config = dict(
    num_hidden_layers=11,
    hidden_size=96,
    lr_router=0.00121,
    norm='rmsnorm',
    norm_eps=1e-05,
    rope_theta=97200.0,
    init_std_down=0.0,
    optimizer='soap_variant',
    beta1=0.95,
    schedule='cos',
    final_lr_fraction=0.0,
    max_steps=4906,
)
Below are experts of layer 4 (counted from 0) of a mixture-of-experts language model. Rows are named gate (a neuron's input weights, with its number), up (a neuron's input weights, with its number), down (a neuron's output weights, with its number) and show model dimensions 0-95. Each number is 500 + 25 x the weight over its row's rms, rounded and kept within 0 to 999. Numbers have three digits each.
Before each expert's rows: "comes after" lists some tokens at least twice as common just before its tokens as in all text. This comes from a sample of Wikipedia text that the model never trained on. Tokens count by the router's weight.

# expert 104
comes after: " of", " in", " to", " for", " from", " with"
gate0:503522512524502459540513530469462543483501510488536482481522533508505523499488546498492473498485476514476469452493438478497529542525489511505465493498520501508470487535508521524473500521472506482533491542446492492502491488460481520508463520498567457520498519507505507481510471547489484470
up0:516509516540496483512519543464482539479507526510534506465523524500519550512493549493490456469504463522503493457488424495476528527525513515487473523507516486476472495549515522510472480523481495480523508540439501495501475490483480521498487516517538466507509517507498527471510468545485492513
down0:473503499508493523456509478511518470520470492557487481450503496482479459539525532488531469532478454505464503520487501498521521515498501473490506475539518523441504456491498475517503519529507512503487499512533462488538536485483463501496528524475543532476524517458499486497522504454525501542

# expert 161
comes after: " was", " he", " and", " He", " to", " she"
gate0:530553494486521522499519457479541479489501513502488475528496500462529512527507504511530503466480540475480498519502499465508531483527554453500423466507451547489508504517515497522476523513512469523514496484513473504480493511483476468480459512548504484510545486495476502482508503551524515493
up0:498498449468523512525510492508503507522491478497455489553503492443545512508467473500532470530507540510487475437505515491486492505498544502520470469516498498541524471521441488496519519500528493549476509516495497506517489511507471447514445443475502496528497481486503478503509515501500497463
down0:489496485521473541477456535513469487468522456530547489522491492516487479475527571501504485498503493502527488473525558526498491509489509477499471481523502501511527521489520495499502511493523500526478473469549483495483510499446506491488548530572471487491534508473479516471499546524506481512

# expert 86
comes after: " the", " a", " of", "'s", "==", "-"
gate0:486486508540491518469495522487440481480515508521492486477513458516520507498509493503490450451441501475510488513512510487500498468505516464526545515444531511475484475497517452448499499496518480458504496493481469468532483525523500479472493552479473481492499499440474523510474481460510489514
up0:498485504505503512494467520484507512551515477524494493505501487525507478517447492500525475447460529499509532509517487488529503472487535476530518517449486454481492476481498462476492509488486490498502497493499498503524456525512534552484514452451453480467526499481528457477508520483533482434
down0:484472510485484559522489511456492502528475443499510540502519523518516557494489507486506501529457520443524504497551512552520488451486493497503550489505444486474528476466504523508493524477500485530488514477513487489477482490527474516497489457472532492507486513500517483508524541503513469530

# expert 3
comes after: " |", " ", ";", " G", " S", "|"
gate0:508514517493504500491514475493477490465527470547568485519463492511509471554497446549514519499516503478556481478517494464468512485519518479504470528470487524460502531482507467470477504510551517513480491549477490555479536507476487493486485518496449512493525500519485510494494470497484494511
up0:504508512470467490511500454471465487481465506525529448540491484477499449544473480477525526499484513491503489477480479487457527485521500491445472519516475532494548558486515515479465528521513478488474477525519500509487525508491518535472492498493439510524513495491522462479448497485487496506
down0:479501496495544490520485568497515518495528494496500522483499527451463516500494541510470431488487507522527478469509457490496461517527449499515522492493463506535463477482490496530464488513475537498489519471491513508487481536517527487478484461465477534508532511506483463541473480477481504528

# expert 142
comes after: " J", " R", " D", "J", " H", "-"
gate0:505454466519515478505469481454484469507438468492526502525476482511508492506496481485492509479493513529461528495476513518501469513491480492519465470483471535547520513522432493510459518474504520466468485494557512488455470532481500532516503535525506452526491484492529487530488512537492505503
up0:503551548485516461502559560549482526521511494480520504501513510471506542501469517507523500538493485452550518469516507517472508471549528519494481480505487488507500520472497532489487509525505512538534522465463481497534532504478509492478479481499497520458484545535506518490491484512493536486
down0:457499524519480516508451469473499494482465507499516447492480485524412489534483535481480523489506535489515517498563490499494451515442481476493524486490501502510513520497512562491498537462508491497517511497504541486515487506514539486505515508470478480521506508487470489480488531530484511538

# expert 40
comes after: "1", "9", "2", " ", "8", "0"
gate0:505531524495478485520518470491512496536434484484468526548512504490487475529519470533436488522500545453481539477511530479486501494504514495470484455513484511487502527489476424531539544503480495529470478506493500489487511502466480472516474492508496532498515488534462494498467516496490474512
up0:503556514500477464510505480510518510515485503473486540558513481476501505516516513543453491509489539444483539516521533453476477476499519512489493483504490485492501532488482452530545544495475502535503461468510459479485517487464490486516461529510492503499507510543444513496469525492491491482
down0:498488496527486518496567470515483502482521513506493508522534480502537511512516535519466513542542525514484505515513476500505513486480482514525494498528509501520492495472463499504475553538496530494481499528522483423465485474456492517452476497502464453501538482470512519503458520495486535449

# expert 20
comes after: " the", " a", " an", " The", "The", " m"
gate0:473453478508507516518507532534520513482512530498509521502514515539524494472503508483505499499491493504506503477503473551528481480471528495525500498502525556479475480457508493504496464500494487534543558463499494542477475486506486518469507491505528543545456464564505492469528444516508479519
up0:521421530531477490499454506486482455498486515492513510486549474487486497532506489498496554500501518536494537492543557485506512502511474542518503514498479520511514521514518499505539454478465496497470520446518523475483544469459491502487488490510481481472495522461495482497458498486504492465
down0:492447501529536482506494490508492498464499504512537497529528555452505494494470503487485493483513502501518490515492518495508499441467484529499514519519551509521513496511503489474496472533443542530523464552525504432472489509480499478464496464497500495475495454470514487483490482521450493475

# expert 138
comes after: " No", "3", "4", "0", "5", "6"
gate0:511501540518518513486496489541513537545440500448496511495532471488471464452541487460486492500442490518504492527487472540504520515468503497524479466519507508504473495508485484531515494483449493517521492490486473504525506542513534455531473493491549516513469519472527483492494500510537478472
up0:470512505489514485489494486512516510565477499515476502496479475460487465501495519492498497525462476486515520530534507530523508516500517545511495451506514519505488530474477486500487488477465504503519488497470480509528529515504557460576481498484539568491464528493571512502494524510520503485
down0:456501502513496466561545481514477476492504474505455462499501509491514487473479505483517535537462526503461511487516492498484483460492479559491508475507499487502513508501546503481508548497528508481469519503541494536507500498470528469496471516462538546509436526474496508514505493483516465460

# expert 101
comes after: " ", " (", "1", " un", " Un", "("
gate0:527502487461518525551505498497501529454499495518481534500498524527505530486513535485491545467526452515532477547492515487482503520491547501536494533502533521485493543514492465507508481484434502474489542511512471492474461471509514529512519456471498496490505515449519501459467513522495516519
up0:530438517467509513505511528528473500439545515486518497527500485521513529483507495464473528468515510517530470495519500540499524533520496461509520551460507513501481467538490504514482486468482482504481497534554520513503494494494478562490517525518468491543536493506495521491487526526495492550
down0:531514468485504476480492482479488504452527485475500545443470521532489526506485498490533542501505473495500494516475500498501494525520519486568514521473494477519490534522508481529460457511495468503515530451518501500514453459502518524502487477509480450560491465532515470474474516505486507474

# expert 35
comes after: " ", " as", "2", " de", " same", " De"
gate0:478520501512513535504492460505483498493501488518511498492512517500463469499538528499467554495502455520519500518506524552456500503507491468510536498509533501443453500489546503536513492489486477513531517470515487493542536510546521506491511459482515514471498546445505566491485528510524481492
up0:493523478559502514488557514524497495534492470488452459477507540518499508521480515472481471539523484491495481516534513456528523496509477504469511535501507529514509464517481488472486458521517462478473509557489480493478483455471463518489504486511496523518476498540488463507468489519506545533
down0:462405491538496501484505534472520504501522528537525484518503525526460503486478529547509510492445486508498485545501525477478478489533527494479513548499496488484489530481503553513519518498536485527547507482523487501473452506480510522505513510487508491509493529533510486481537485537515478501

# expert 62
comes after: " |", " T", " W", " C", " B", " D"
gate0:474491498521538488493449508521491443461491510480480513523508497492503422488527484485515467498482501514475544532536504477500494517535507524515486490494536472498491507489469489519473473483470507476533512518484492512526482480496535472504503558524518553515499521510518521516466559504531457468
up0:525509484525496517532511493538488514529503506462496516465492489507513492478504517482522553506469489506518491516488466471472478473450560455468502494537493445474514496548461518489536542505482516535513445474473482503509495495510475486496506474473530505448510469486509493549502505486484479529
down0:516508473518528465477452471461469501515535540504461498503464501503501504521520467523537486493536492489495481515513507535498538496528500517474470445497507515481468502520507464503509513480481537498488497510533476456496475471498499520489507511542498420557483536500460488498489488448510520500

# expert 178
comes after: "°N", ",", ":", " |", " UTC", " ft"
gate0:503507503514489507487506490507542484522475483489531492497510535528500512529534475443499485492458497507485493499505530465488455480481505520522524469457460492532494501504503514517473461492509441505493478501498519530461455525490543466487471508491494445567494469551492531488508483533524487530
up0:495518500501473527465471466501454490501530503496489508507509511542491455464542472527524514479530473480517499504493473528507510470508487487463482502477540466463461468487502518491536492505508494509525509518543494526544508516544514486483519454491505526509504508509502490492525476482523574575
down0:477482501495487464481511545509491507454504530481504499509504493523429490504502456525501496500524467455530521498451522495465460498502487447504504501484545482498456474530506498505505521463487505488509511539495452458472524464518504489525530459513499471464527518466518535495465488498516500526

# expert 41
comes after: " K", " S", " N", " B", " J", " Z"
gate0:491494507520503534533543505549530466530539457508478523495562510513534494508498467494515518494482498477499519469522476483473482552516504495498492507500480511516446497506468470495501532515459482540464501506512517542507500529449500529497525494498508465495511463518455479489502529434514523489
up0:467496521513543444499452519463535494515482496505526516510506474493462519471521537510483508488448509483522471520493527492481449472492499524486498503491495491479550512457511512493474465490482480488481477538507484521524495503499560465521457454486501503504489537493550511512484491503493437490
down0:487514481482471499501416505513499539530495542552485486496484524524500476512456506479513490546521522503491516487445478508527488537522526493461512465495518515529535497490479525492543523520492521465531477541508470541515470508516498508491457454502500489496444492519469482503504497502497489508

# expert 19
comes after: " |", " Y", "i", "a", " as", "an"
gate0:497463489476513555512523513485469458514491503540484514515531534478487503491513521513488502491513541483494494497492449478472496475490479479526497486500513474500505453529493536513494466454488504457471499494464520459510474471522471505484492503457504490460555503472459498519507529458538556530
up0:462507519465522530458514484494545499465505516519483503460459458478488449497487502500494505464529514513495515510490450504495506494499509467528504518522518493513507440517520496556503497473522451485500478506513527496546500493488483509525489561512496551503458506477514470483504513455475538532
down0:523474444491508500496516525493485479485503490523521458517475459487462474502484514524462456508522513500454536500490478519424482475488489500500451502470467485528523487532508503513526509488546509510490472515453543526536492480502509499508452554488450490480507524494520495507493482493469508506

# expert 87
comes after: ":", " of", " \"", " and", "|", "-"
gate0:533540460534489481488472485500474539528481528494481510513514464502499503526469503474502485447544537484508517474506476490457496505452475497477482520474515501523501511490531497443506498510509488491507479508520512476505497518458500456513502441537479497556530501493553465507523478477524543491
up0:500526434484469478444528553496515531514493486475495462489515490494528498520464524516517479502518509524516489476511508512509508521509460530483491527507497475549524482411574517471469514506493534549507491502473501532507506495498487497515477506506519500517475458500525475505493514496479487490
down0:526549507547482497518516466492469521510528490490526477485512429487505497485483480480460458467513480525508487481544461469484535526514465503461551494514496443507512495496525491513499472495462516516482489512512477465511511521526543494506425483476490509509518530488492491488497507499456508508

# expert 97
comes after: " ", "1", "2", "3", "4", ","
gate0:545500495478505507524505488483476487503515532477548467502497535544507467475516459472500486546517501487461474526508493497484509481471553484537515512514486517512510470479482462470459496516535493525474490480506480477493505505484565516468533459536474492464544517531525503501458515476511536489
up0:470496504532521490495503508493518478487452481526458541477518516462480503509522497499437498480525500528549492509482530497507470475494507424503525514497529513471481485492510499532479453527488530500528484453517531447528540463527478495486496546494501487479528508480453506511495511490497469495
down0:510507477536519483464536448482534510510477518546528518498532535478473503520504495542492494488508509489491491482505477530494450492502509502539471472516475501501510479492483493531507532516501507538508489533483479522528537500471574508519485540499477478470539489510478580497470510537479519486

# expert 13
comes after: " |\n", "\n", "3", "1", "6", "2"
gate0:470511487520532475475502521508494483516508530501580505518488507503482498531524445505499491522539481496498517526484508525506538511492524497508495473458507525503507428539520538497501483526514441524524508542505556518513527537510514496500495508522510480466490516510523541503505490455521498549
up0:471486534477489454488530495450533527488481491556438504511464517490535490518464469485495521554493502509525508520498526509544493553498475516506506504506499539526494497460535466512491514499543450517537500496506518501477518499478456501486513517464504485496492497516504521464549473505470494512
down0:506496500536460519547484487525478512513487461529493520480533499509516507482489519489525529487519503488503444495495494507488526503451502493473481509541454474479517488525530489537511527492506511478514513529515558478497528542525497516507514504530527546531542482533488548522431492487526466520

# expert 108
comes after: " |\n", "\n", " as", " was", "|---|---|---|\n", " is"
gate0:486526509525523494527497459523501479541470476531515525485494534476484499521468472517499524528549491516484524475546471521484523548540510504521497519525509538469505547511493513535523527474423464470523516538539493510536493480495484485504476491465509522505474483501475503472526527514503478508
up0:466538481503517451494533492494515489502475485510482524553476510479458484505499456505477522503507463507492548476504516511517507531528494530537480507533521511488508526474506503522456559438494515495527510500500487537553493500529547477526505497469534485532465483500522505513530485485465463487
down0:494515486499490467447469507482500542511437511465464514550474488541472508497458493500512520545513495518528504535536503553513474502461464498515504494542495509509536490500483491537513507496481504534506515494534515511537500522525517526529459497509476459507533508489506528535476543525486493467

# expert 32
comes after: " A", " the", " an", " O", "A", " The"
gate0:529509462523533495513523525514430492499494482506496535525484443484511482493485479465508503483513508498484503512499477512528504450547519509539547494514476442525486514487511538525457497487515477529485484532518512497486504531485447485513499506510498535508524522477526434534487465526477495517
up0:502513518511508509526508499511526533494448525486477539517449499520511495535500518537484483556454492522508484546509535484502514501493512503478466500481510514524500465464497441434500506513491532485472529450466477529493467483512471517511496535486519496501485497551503472492506537495492519455
down0:477478493497490509502541516498503523506542479508551504484528523536492545472448528493484491478462521509495491447520503540483520488488494500522485482548512511482475464524541504526497530512548504470530471485529536553495534530547463521508493516474528551518503507495517496479497503531475493502

# expert 68
comes after: " ", "%", "0", "3", "\n", "6"
gate0:486528513504529473462535513528492518496473501483507479523514463479467530492479510508520509531502491515488485533476551520491513502493541510558456514520494500474465509474511512446517495469508509505487491487508446501510545534529535473511508531504528512477485533543541464539465509482537468524
up0:491508482514503530493498487489453493545497466462481500538476504469516514481509445524500501508475461516525505430518454512523525486523518461500518517517500472467513463523507465540510506526502521545538531481489507502533504493525496469496483531482509514468487510517497568522470523476501533526
down0:510490531498507505446459512518483492514481507498481517496479464510502473519552514555521500495526506463490516486506466466541523484515506529499550534476488483506527491476532488497484443524470514494466474475480476457529489492509525479492491516509565488504458479488546556484519504471510511499

# expert 91
comes after: "-", "0", " /", "2", " information", " career"
gate0:529530518508504536451495515513481528499472513525506489541473455492494510501483503495489509479530467428536450467467520502525461540522483527457517476531485503496471489471488520470527487490494480501511532541491483485530460487502487489549507523501510502494511484527517510503443487490517552518
up0:476492520491502480556495505458533493544508499538472491465540554502493449527503489507503482535513498511497475497550467497498531461453492529528503460476528510530458528530519490494452496510513482510499505492469499480511494498491537468468476482528523467476485486513513487481544497513468494456
down0:444494504486483486518527506485538461531490536544456472473537524527492514470499489522485522526496528525467474527533484483475521491479461475507484502482523509478471471557490499508483501489522505505537526511498470513486476541473524461466490505476481511470453533498472532472469549504489499494

# expert 44
comes after: "2", "-", "1", "–", "9", "inem"
gate0:501508508520497540455532496472483473469542516479514482483495491484580486479498482487494508520550521522515503528489521498503511463524523499490549506510512500477487486551472512508477491541520484481472500476531497463492518479481518485468541506501487527472521541498510558516540482516465548528
up0:491524502527528487468526537485505532499522517484472491497514503475547484519495473476523530490495513481486530515519505467533528490565514450492477485489489455518510467505505533464466509527504525510489484503486502494490524543486481453538486481471458527507494495515459495566483557495472470515
down0:509539520469483493486549498487502506503490505482470465506494513504484499521464469508484460483514476475517533517520553502532520494520508469555536476502533481530494503522492508486534493465463494507557476494481477494526461481487493537525496458494453469434453508520526534486518501495504526484

# expert 180
comes after: ".", ",", " that", " where", " when", " which"
gate0:488497551514460466515467502463458493474516542482476496466522553517509476524481481519511503518500513520513495520524493490525493554501531518491501501489496526551477524451502521517497500501471539474506501530534471500514505507484481522531546511495468490471472446443482476510508457499474470487
up0:490495553496478481493511549471466493496549535440507516476514512552510510499473530520508494472515469490506514532504476470545479515498489534503484532492510513474467498465477531495490440493523501494482522511511425495508479519516487497503550545493497493508485478474535482501504445503500504492
down0:519469512521500570546491474538491474494512539464477529500518490540489491475523547479545487521520449523504496549515522489494534518484491490467501468517517504509538486501480496511477500483523471481499507475521480517474491508499502549511500513510487466500510499559427483528519521498469484486

# expert 153
comes after: " T", " V", " Ch", " Z", " R", " Y"
gate0:474452460489513480491499510507474484497470567483506505457533499482503497509510483495482500533498495499495493546453529500472525524483479540520442549491494526537531515521448476523484491489483480515500466535479525496540503502527499490532495530489533545453481494490515510534520516520493462501
up0:505511509511455519491491488525506519484496500524492472522491491490500490439461507495501479483525488520471490486507474464535514487503564517509488510525492483467524512519480531553502489550520470477549429463485489479500516521498465533490496474473447488558501499509523504524503531506467534484
down0:488495491477469522518471485475467488467444506506545469479525524489499468528461510478486483475473538527522516496478490472478510500506472508490496503545490489521498515466469505494517551500505486477511540542532506478488501506494498541532543527472498517481438525494509552489533457477478457513

# expert 110
comes after: "\n", ".\n\n", ".\n", "\n\n", " information", " |\n\n"
gate0:483488516512475489460546487500547495501522483505502511431489490480492544552509460537485506487517461461492522531531501501489518486486499509513500468502506476491522505489502532531497444535545497484477502539479433516474503506498498468468459493507533510476507531513510513478495541546501520516
up0:515478508501475504476588521478549493498481487524509527478500493506527529546541489510513515509504469470495508521522522514487507470493492489470506493460483467517492495507486471515493448572506480464485476512489457506451521471484495493493475480508475462485518531545498532471499526516481518529
down0:506479497508490495519527498471496488504492522482513500489455493502463496501510512463542488507492503483463491489514483515496426451522465496452511507464496528504528488472512474485501489538484507498432528485501482543548546488524468526504488530496486492472528520510535488525500507528430538484

# expert 23
comes after: "-", ":", "a", ".", "|", "ia"
gate0:491520511522505483473493538496459523458477520477476468498525493440491526507516561470499528536472529493520493552500524496502499478508497502517481559501485492511494520504509521505519531460542529495501458502498508532500520472505501482522464509509517508480485505520553537551518551521532468509
up0:532458493486520514542501464511552451469527484506515556514516517517502519516474464492519487501542510467461513472497473492533502536477501506472529504484496511503508487479458487534494466527469483548476544536494481492440527529501479497500505495513509521490523519466459476483463468489510504502
down0:509499526541511554501519471522510456504495492483507513512452497563486493522499473546491461475537463479513492461471497459506497480483498513507491487475505502507520461513514485510514482497482472490444524506525488498480497536529464504525556470466504508496504473510508497429511476484531543492

# expert 168
comes after: " of", " to", " by", ",", " |", " in"
gate0:514489481499503521527500461512496523503524505513491543471492508446499507539463512505498500516504487551501534507491561496457497522490534506496446506481523526509523560451516514514488506486547474507497510494521510513461455457524499468511454524507503483497520499512532500432530491519471493509
up0:534523478557475490479496466512541499531524509514518500488488531470511533488469548498502501474518520556492517521542501558416472505527509511483483551499538510488479505503541517474550513505487484512502481504564489483485474483507516504491489480484469502486507494489480488464512505496513501518
down0:515572514542538489502507523473498486502511458507497502497496503455489468466516486516535460497531491504451556510511481529513522471531504494501489533521525482485509488519505489499517498461468462505475497555496489499450506514507482494464509468518519525439524534482508510464465520486537490508

# expert 65
comes after: " (", " the", " \"", "==", " of", "\n\n"
gate0:496542512541541444512491536504486520535491501476490523504504492544478494501511503535505500509497521489502513493515465510504547502494508496534520509443490465513502524499472512519504509488479515536535445555474505525497512483517473536531474549484523499502517526483520435518518492522485501435
up0:520553497532465510534483473457503484498464499549492546494509501530494521530513485493481512525513503508477496504520485436460550501521526463532502486485490474519492477566505488464502522524508487514495493489485524468508539529493458546499526486456477522521482482502487476488483528471499536514
down0:495488489466525458461480532517469480498454507465483533501496529434493530473479495520500515517508503541523482463533465481487515454441508512505517489512482509538527469474498472498514512493533483493518498534512469521497469465521509560508491484498481553470459484507479492501478501481485527502

# expert 49
comes after: " (", "|", "\n", " ", ":", ")\n"
gate0:504521482490505515489519507494480491497481507440501501454570513480522476503500471517504482488544509516501535498510447473530510531478519485498485494498488536483504466520503547521467516517537483514445560460538525492529475476501494477515530476479520520508529485497532519506496512487504539559
up0:504511521517477541498570493500480522544506495528483543515439453500464493458560503503452515494468483479500461526494510503506510480532515484540539494489513477510505499502492511495523505471510498485515479451475503492535536508505515498454453488501506474503482502531516498490508518537510469453
down0:518471454481509519504522442484511501512523544458493502508483456494506514478528505494514521540523484491462494511541509509512458478524508545511505469477539512530501517479468546480506548487468474531474494506463500509537525518470532509533472509500492474477452529502466501496526521500491457533

# expert 2
comes after: " (", " \"", "==", ".\n\n", "===", "\n\n"
gate0:514518508493444462490468502496496496533459549476475478484497502581527477471508487471530496450500487508495500542519487500498488505526506540542493509475522513484468523514547499493496476441490496478522480484500498545535510513496522490485494497467489493500502487508524456490525433493534499507
up0:499491503509445479510472505494505473548483568464492455482497519574547480481523469482550510463488485509483478529505488519513497528518501523529519513484515525472458513518535514468496471472512469500527520478502507527511494523485549482455507504489495476514485484518529467506485466501513501481
down0:511473501503491527514440472478508545505497512482525535528539476453491482476438492481492480484500524473478495494517504522532519464508496486501543443500543532516521492530517494488521488525529507514511496432485473455530490531476499501506499514520468512526546484496468511523507505490473509453

# expert 10
comes after: "1", "3", ",", "5", "4", "6"
gate0:494460550476474517539541501505490517517519488554497517472485508511489497490491506504472493490485475497508465531500484520520505511494496531544564500485515484497464471503478450503511444490526490548506526491483489470490504514533451497479515490535521525454465501543453490506472476511534475527
up0:499474534516508486545472493475468458499519515499490504502426508487491515478517510489498509525469560512508515496520514488516508476531467502494483498470466509533518492490513481528490517464510535563515499545527513496506507456513518446558518465490503491480497515472506497552478444482500496507
down0:476490503512508459526507505524568469527520504521492495512483488509462511496484493466496520528480476542535497475466513526521530509484476539461480468530453483476515471515474494508482486500508504490478504488555543492500535484533546528511517519480525485476526522499553551505516462506505514459